Weights of a small mixture-of-experts language model, trained from scratch on English Wikipedia.
Size: 20 layers, width 448, vocabulary 8192, 194M parameters.
Experts: 2 picks a token, a softmax router.
Below are experts of layer 10 (counted from 0) of a mixture-of-experts language model. Rows are named router (the router's row for the expert), gate (a neuron's input weights, with its number), up (a neuron's input weights, with its number), down (a neuron's output weights, with its number) and show model dimensions 392-447. Each number is 500 + 50 x the weight over its row's rms, rounded and kept within 0 to 999. Numbers have three digits each.
Before each expert's rows: a language model's description of what the expert responds to. This comes from a sample of Wikipedia text that the model never trained on.

# expert 18
Description: Numbers, stats, punctuation. Tokens in statistical or numeric text, such as not and per in census figures, score dashes, decimal points, $, %, million.
router:646492435375537456440496519536482434482428533493509527464467430535538432438582533586537319414546446503556433556494535448452420453452600533510570525476520526452465484534
gate0:540470494498569521442470461546484531394471505473490518497421505487514434524496508556475572373536480543554445522612441469459511461485501610467461515543541617492499590526
up0:472432509485506434474445554581475510385505472355559592516436501545441511482479416511502584444468426440466503476637532446462628472528416526552531468521505502530513546415
down0:474537403565467513554534453559475510549524522548506450505558494499477561497427446421549575575542530470496619550501515531552478427407447490486559378549508397491490467499

# expert 39
Description: Mid-name pieces and table symbols. Word-internal letter pieces in names (Rie, Donn), prime and double-prime coordinate marks, and stray table cells or digits in data rows.
router:524456534431548442482507418561433520498469519466515515552541591486607534438472413600509483464580568478615455521478525334421480500462570566538548520584500490507544496524
gate0:584532524479457574577515424448455496482514521484553589541517485468462463571519526533466478472465486468409437550425507481568483467410425496496514473456608510612442490496
up0:577466560567499535480621574511474441569470480484601560455532487475525532443494540509417550503493563500548478430500497483645501497549499503513481543460498509570558425549
down0:489500507603485475466514448490461552481520545514492519505520480523510542618482534528523472474476404553444466451467462429502447508541604461471505437456502610434455464638

# expert 14
Description: Media, places, table dashes. Media and place words like New, York, London, TV, television, music, Saturday, plus dash and pipe pieces in Markdown table separator rows.
router:537413477440569540450447513437415509490481610491552547569477481490579412494495550577561471540519512548562438622544444481481423516432582485422484536530557510492620476518
gate0:547489447517467499551512502590555392542565582508580610532551535445482426437476450478519521484566501506500466470511439460461475484441578549535623507486481559565484564524
up0:518516479449473466435520467539649445490416460496445509598504466329444403558492467509471571554573517535510401529545519485537565559462438564427510579444461614553456516414
down0:414529519538614506557461647515461383528577539480459546550479546457519497445543485516504495519516504530567441529580506491533474558526418475537517631479548438465442546489

# expert 16
Description: Mid-word letter pieces. Short lowercase pieces inside rare names and foreign or taxonomic words, such as Dec-ap-itated, Il-oc-os, V-acc-ine.
router:625515487520620453476484481577479517443487510462601507542528534540574471527534500522401453395548453541466457622551517405464432456459545491471476594393509521513499498542
gate0:504527538555506526454487478562519483517519521502601478485519494647518439455546447458430496430596531445502428494504570441483551589448493518554567525511409509441494502505
up0:528518506545531399586486448580444458498405547517502468494454519543483511503484533522447609491463520550591476589579514514494487544469528502507524514506420511495513455459
down0:451513584531518551604462498446405510618487483428501417546548513447553467348498532575466529593498531499507470479484544470540502533509546424523483554545437449523503446546

# expert 37
Description: Foreign surname endings. Final pieces of European, especially Germanic or Nordic, personal and place names, such as berg, mann, sson, -m, -er.
router:492416479400583418498420420492426557482494590453502558507429521472537459498424398501505428471566494558488435583497491428490443482486496578493519630502505469478543563513
gate0:450435482522505511507440513476499538463569544563503514479445452461488499466408417453395524469519535473560452537544560495546550505492452519474507479499411564520530485536
up0:440491477577404498498539541460554513477522553507434512486504499606478437570457512585496484499528493442524486650470570459506491513469484438486491451564444453435541506533
down0:553513502517511505431542414335503483570469436508400443467532513460533518559520554485524449512483533473514508489676415498524537590470520501581490499571436424588469419571

# expert 30
Description: Mid-word pieces, table padding. Inner word pieces like st in soundstage, el in themselves, ch in Hitchcock, boy in boyfriend, plus blank table cells in election tables.
router:499519410441532591515465435559491508446526560427486490552467534496415446434456447558511423438574487491607495543506434531535490499479550554479543530435513535457520503561
gate0:543480587559417474509476537549515321473500515521504502456432508544558505461477545474503359525502550467503522578474499475561434533505460613482424453521415503500528498566
up0:509467602562532568530470497449508482505522454466557478534449459568557495442521463484484412500535556443523412503439560565535470529499542592490516570490446458483432422419
down0:543586524455540556489500529480401490524529473488581499552457459583443502532493480594467560498518478569472512466565443564544485458499464486559487422468584367555411441580

# expert 27
Description: South and Central Asian name syllables. Middle syllables of Indian, Pakistani, Indonesian and Central Asian names and places, such as ka, ha, ya, Bh, ko in Dharampur or Adhanakottai.
router:493435522441544446492450442435475453492532570469463556482531449559448533495431466419560450484490533511475530655553570509485488467443500550480509540518564500457569505535
gate0:455508478522380512584544436427537474563451541598541561497545492568521442510494499558522379585519446501529574481416415388491568460455554480576471558466536478444521552474
up0:510605507513549466525473434532532605586491439529490576480498457485487486430529435515492519571462526540476482537514554455439496485483474557481627509563544546427474405443
down0:521572405435448601595554503537494610526523542440390515497549484483418503455494539476561485578651508488515587562540469474568565643479534472491578493469509580457477497434

# expert 36
Description: Word-initial capitals in lists. First letters or pieces of words after separators, often capitals starting names in lists or tables, such as C, Min, Ch, No.
router:617483399468534451549479434472530462514486551525491545560571426511455552407471430523432356461613449519518339611503437468496496539471515535470495589455544593498557582504
gate0:509475505586496491544449479626444507450503515457416561538499525467575553544481491509510503567444566524403594523603505508484539459518451510423515501501513512442498454499
up0:464533571597480556602512450551559438520513517547476532420439557461524472490433502511497392485463520501501493522525478589524554382519489476481574522560568547573493444487
down0:518594647516509492535532477543371461503539409499489490504497489517392478538539524485510487509445502533436582533429582448430584479519455501509540543468538504505543535527

# expert 7
Description: Common nouns and word starts. Everyday nouns after the, a or his, such as River, head, part, south, son, often the first piece of a compound (head-dress, night-mares).
router:596516475413539425507493420561444465487511555448522502626559487419549430504513432554567450440562523463467468582527493462478529434436493551478529506512486509509559573490
gate0:494532476502530515473583495481422511586476482477483478596449546477491507534578523572625517469398513532515507482520477441515466466543460475539531562469522490502569493508
up0:501471479568424504526397509493532416467545490511471435605519557503490514536492514524517531499478590546523482463432639443542441492538460467494540499451530559495497486462
down0:571569536491563491588501478454460459597376564446460558468431511442425490473499516489423464475508523505425485551524515514503500484493405475506492500452488410448517472501

# expert 32
Description: Table cell separators. Pipe characters separating cells in wiki tables of sports, elections and statistics, plus semicolons, slashes and dashes in lists.
router:497401536445550511432445503520463531454467576512507519554445500508517519427506480572507461461548526462534485574516455456497513586417503506563559459492559468501591557516
gate0:600536513551504504454534563476462533497525508500562459529518566490437505508476614529514488490511530579494473458528588494496514492518510453500423610437506504543512488540
up0:471490499508542502512524451554476528498455491490430484476485488539486456499458526562520484575572545510555522439445597521432527446533489501582416512530518403550639554463
down0:499541552541389582462384504562510555498464604425441501517517592463564517574489446415561456428505400581502603544527576465587533445541573483477578478482497458465550428542

# expert 28
Description: Dates and infobox fields. Date prepositions like In and On before months or years, en dashes in year ranges, and colons in infobox or taxobox fields.
router:549428529502528423536415430495439476446501636492475461448523509517488513479489580465511497424491524456483399584514520483551430473451560600487493523510535503540391562438
gate0:445584528475475556502520413460495511528521434460454526538488490468501479518357467469474485489385531519448482550511604479435564526519500395483430496477483563531459465603
up0:504573545400467471615435511533436501530442436460488576471506477584579431506532385582585406517425504445485534470433443449500535496515494491481500500561502437494490472453
down0:503388499498516574540471491559446429580469616384451509452530556503430523579522474589508482434484435517533471479443466563461507424456516492491446515514424465445544523536

# expert 38
Description: Capital-letter word starts. Single capitals or initial letter pieces starting names, codes and abbreviations, such as DKK, CH, Bl in Blatchington, h in http.
router:585480525513519458524486452508448509492546538486497600496498446476547498539485514492457533423518491621554466577419480400527459474522580495480527496464564475401589460517
gate0:476523558428537483579536565455466545444467450493493621514415427478551514368485505479589502536515467558486550363474531446477398457483478542468599503474590536470509518551
up0:564560513506557514524553536408412530552515485500468544505533459450473525520508557411587527485471458459478494584516638498435527529392408550508511396519472491494532597495
down0:544573539609486570453482552617554538400500478478515477464518525547531517511523483609588546506525464452523439504562455413546479502441498547477589580562575490485473569506

# expert 22
Description: Name-initial syllables, past verbs. Opening syllables of names and long words, such as Nad in Nadal, ipp in Clippers, Bak, legisl, recogn; also won, took, led.
router:596516478373541422493509459553425513521447535399472515509445455475534521465476461500535494409544480487552417682471508484528456515511537573444532567488539481451478548455
gate0:541507523481499463472523473453529477490498583547533528458477548526356484567550469531571474525444531429536596549475437464535558542441546482438461551559457520441484487529
up0:441407507525392520548453538446555502461469517486373499467486490484464459542523506544479476474501453499399499494525584483529499373465490532535518516449480497515568556530
down0:463531507497474624565501537484480487436639495461453499551479509614520461485489445560510446527532597552484507418594514585440519481595482435569462612457505530512503516496

# expert 33
Description: List and table markers. Hyphens, bullets and pipes starting list items or table cells after line breaks, plus hyphens joining compounds like Lille-Sud.
router:551494447459551413394527526534365584476460564524434566508464441509519514453481536510492418512470503524565480589509460479436356452378494550508498561537614491456509447459
gate0:505505538565472495497575468526539417456525478558537584488563520555517393529515544508467481546490498487500508440508412548524633487479515441502469449502530517545533526559
up0:493532477478423516546410502544559472455524539595446526508478469549509490503473563459395480517627507502573531470538466520483579567552473454555508542485485518482507510610
down0:525477476429458451598477538493441491594450543510524496587526531492492476563403499601663444451514508493641415506498412517502467463461545543622490422463551439577551464495

# expert 4
Description: Years and heading equals. Four-digit years in dates, ranges, careers and bibliographies, such as 2018 or 1934, plus = signs of section headings.
router:564465603490577474423529446498446586479511626573562603500537466553471492529558435526604513445575515531513469603511497398486418476447529509460559484573581476475476457489
gate0:485436521490557517465525464525508523526561591549384472486479520547554496494464512450525473526527481460519506496478473529520439440547498494552461427467491509523505497511
up0:579400437487444435486477496581532546538503541575420561483529501516486452485496557499516462413530435537526367554467561536545533519462464434560473349509497536446511534534
down0:422438456450497583519452628489477478492416438516537561555451506433559497522406500484548553443545481444484525535465439503434546498470466583450475497527492558380409465550

# expert 1
Description: Institution name words. Words inside names of organizations, parties, awards and titles, such as National, Royal, Liberal, International, plus "the" before them.
router:484472425508629421390483458526396491413542554543469491551418510460553454481519508593535468500550496498568500616536442521470459462414475502499510503550501499420585576472
gate0:494552459524453543453544485499578415579493512532495565499478507515466509481480555576510611526532454508440447475462515507562459501497466382500510520510534487563451529450
up0:457554524461481449427521482523505438376542432511490492485514526432496553436536552540539487521459570521513473492538450438594457507516419432434456491442500495447478494482
down0:543469555503496533424489492564597642495490522489462484518599498433535491395517501455607509514518581519553498519453490533479550499486562508482460586534518487512495470609

# expert 21
Description: Sentence-ending punctuation. Periods, question marks and paragraph breaks ending sentences, plus subordinators starting clauses like when, where, while, However.
router:555448461497591463476431471561443452450508616525543493484445426498501490466538445498502412355541579557462352568453491476472467437453612499467497504493541433450551568509
gate0:489526448400430601529394517465581493493457543498495498462524480518514568419486547497418514495540505468522455579478446482640492450496507521479620524477461541493532531550
up0:433436514509444513462596481492541408454510523601508456531532411580429576471496552415533601487470587560549543485445535534507510474492535552515473563511549590519573450416
down0:583496560465527528480470507466500430498529544524418487460600553548533579369469582515601455455493511556486551539453508538463518479434402537444450448516500518477477542516

# expert 19
Description: Surname first syllables. First syllables of English surnames and place names after a given name, such as Mac, Mc, Ber, Haw, Hen, plus initial-ending periods.
router:519464537467583480477508465560487449425482587528541589482536492503524484483488555600475515456528544522484516556510524451477436479412530529456527549431562468415604511433
gate0:517482407574463531403529494565472438436528491450504521534549505440552554521470409597512507531549511406453549503517561555515513499510493577587433514475506503474484487481
up0:517478637506511625429435532513534545479529481509490436584488459579390531490616469479544562429533468507467568449528470457487443482458474470532515494542513533438490480536
down0:443504478490518559411511523464417490493545435521487508472484599516453523540633623489470430518510518452490469524480565534491448490513537547524510475466463419551540499498

# expert 12
Description: Commas and copular verbs. Commas, dashes and colons ending clauses, plus forms of be and similar verbs: was, is, been, became, including.
router:535450412453588415537457476464461473411514535435567593511510477477497407514477530500588415517560497565527370554549478418536439548440566408441503540467581468440539556517
gate0:472556464478486531574450448464611578545470487516480518496640504537416596498505557552426581569560480491514523490359448455448615546480557551448513479478452524582495436506
up0:430559473476548541498622413562567469589415511497571526460554628559476573546465532594478518542433439456478453499552581476405560518496510489534464513528413446530497493528
down0:434367615538513415593466437450478505442549467527522457488521500563497444523513451468456490499527570460537462533532442402575475470474495474526535538493537503505516460553

# expert 9
Description: Sports teams and leagues. Words in sports contexts, such as team, club, league and place names, including football, League, Madrid, Dallas, often in results tables.
router:570440458432608464488445442499371496480491499499531512531461511478464453441525425556552485494475540427511452609549532481500433446441468545543535563536599505435620520490
gate0:549528484451527429549406418498403527483512482386537542504554483544516536441496543497473598476488458379512450524567463521533553495526561557543439500531514606446492454525
up0:550510473424479437521441526397493567510452462489514563477430514464418426532540473538535560504512426488586477567476484529489435539480479534518470514478592631413569448505
down0:536405573459500513450551490617545527520489428589507519626467459487484498433503431483524526578467504457447554626606555504500505511440534564443473557534533518493454617563

# expert 10
Description: Mid-word syllables, modals. Short syllable pieces inside split words, like ori in scoring, omi in omitted, vis in advising, plus modal verbs would, can, may.
router:549505487415497465443460521490506494487504574520518583510459428462530490501465459493552397470553492552458410584512534432567511505377518577547560557440575537502502502481
gate0:407448559512518454525559510523490496487481427505498531522561441356526476528489419537494525517451582477565538478511586514458462552456498478466470563419562470608588516430
up0:456505531425477533479559459527487567453496461541548583438465472465508412476598531419529443524566564496541505548535478497637547529532550511433464527459483464483471514464
down0:555443461477485486567463542476387446545461499524540567534571535415511357491449517498459514479509497556439553520439486457521516485404463594433481500448479489388493562540

# expert 23
Description: Colons, semicolons, separators. Colons, semicolons, dashes and slashes in lists, credits and route tables (Edited by:, US 421 / US 17), plus prefixes like non, trans, inter.
router:544493408443570459428486517533466552494447618471575519478528461554563539581530428590508470430556537529487394498551486404477453549483481514437576492458480428421552521493
gate0:513494612526400550468529497471432580481545486582507511502558446562604479556489466517527513485459472515567459449487491532513441473479525428486432460483502500544440536588
up0:570500572465492469471501449563531456459521498492472577561514552569453468491496529463504519501460502473580484551415451473529510576489496487481458426466481459462450571494
down0:426427487454473538498438543563459462462508508476500500487396456421453484479541476541608477505519466503545562509526548544486492443450494623486484393429422505503412436478

# expert 17
Description: Conjunctions and pronouns. Clause-linking words and subject pronouns after commas or periods, such as and, or, but, he, she, who, which.
router:549513459518547490445497438472421449456522570494564519435455601535482502482516515537500521439510536467510387569448452506436496489440522562493563525598531460434606476543
gate0:473554443501464471478414503473491516442450467454483423520514547537556566429498521609556403498426511487522471505470538578492548525489417502545435583550497534465519573553
up0:470473517485606506573464405531548414517578493530533564514607507480549455440478458542433479531492463531493499467513593549570492491508499448485522466579436516485586509428
down0:507594496441502539574479461522545485474493526531462463534545514420481515530530505584577626524493496458524493504468443501474443452540365484459477565461508506442517432531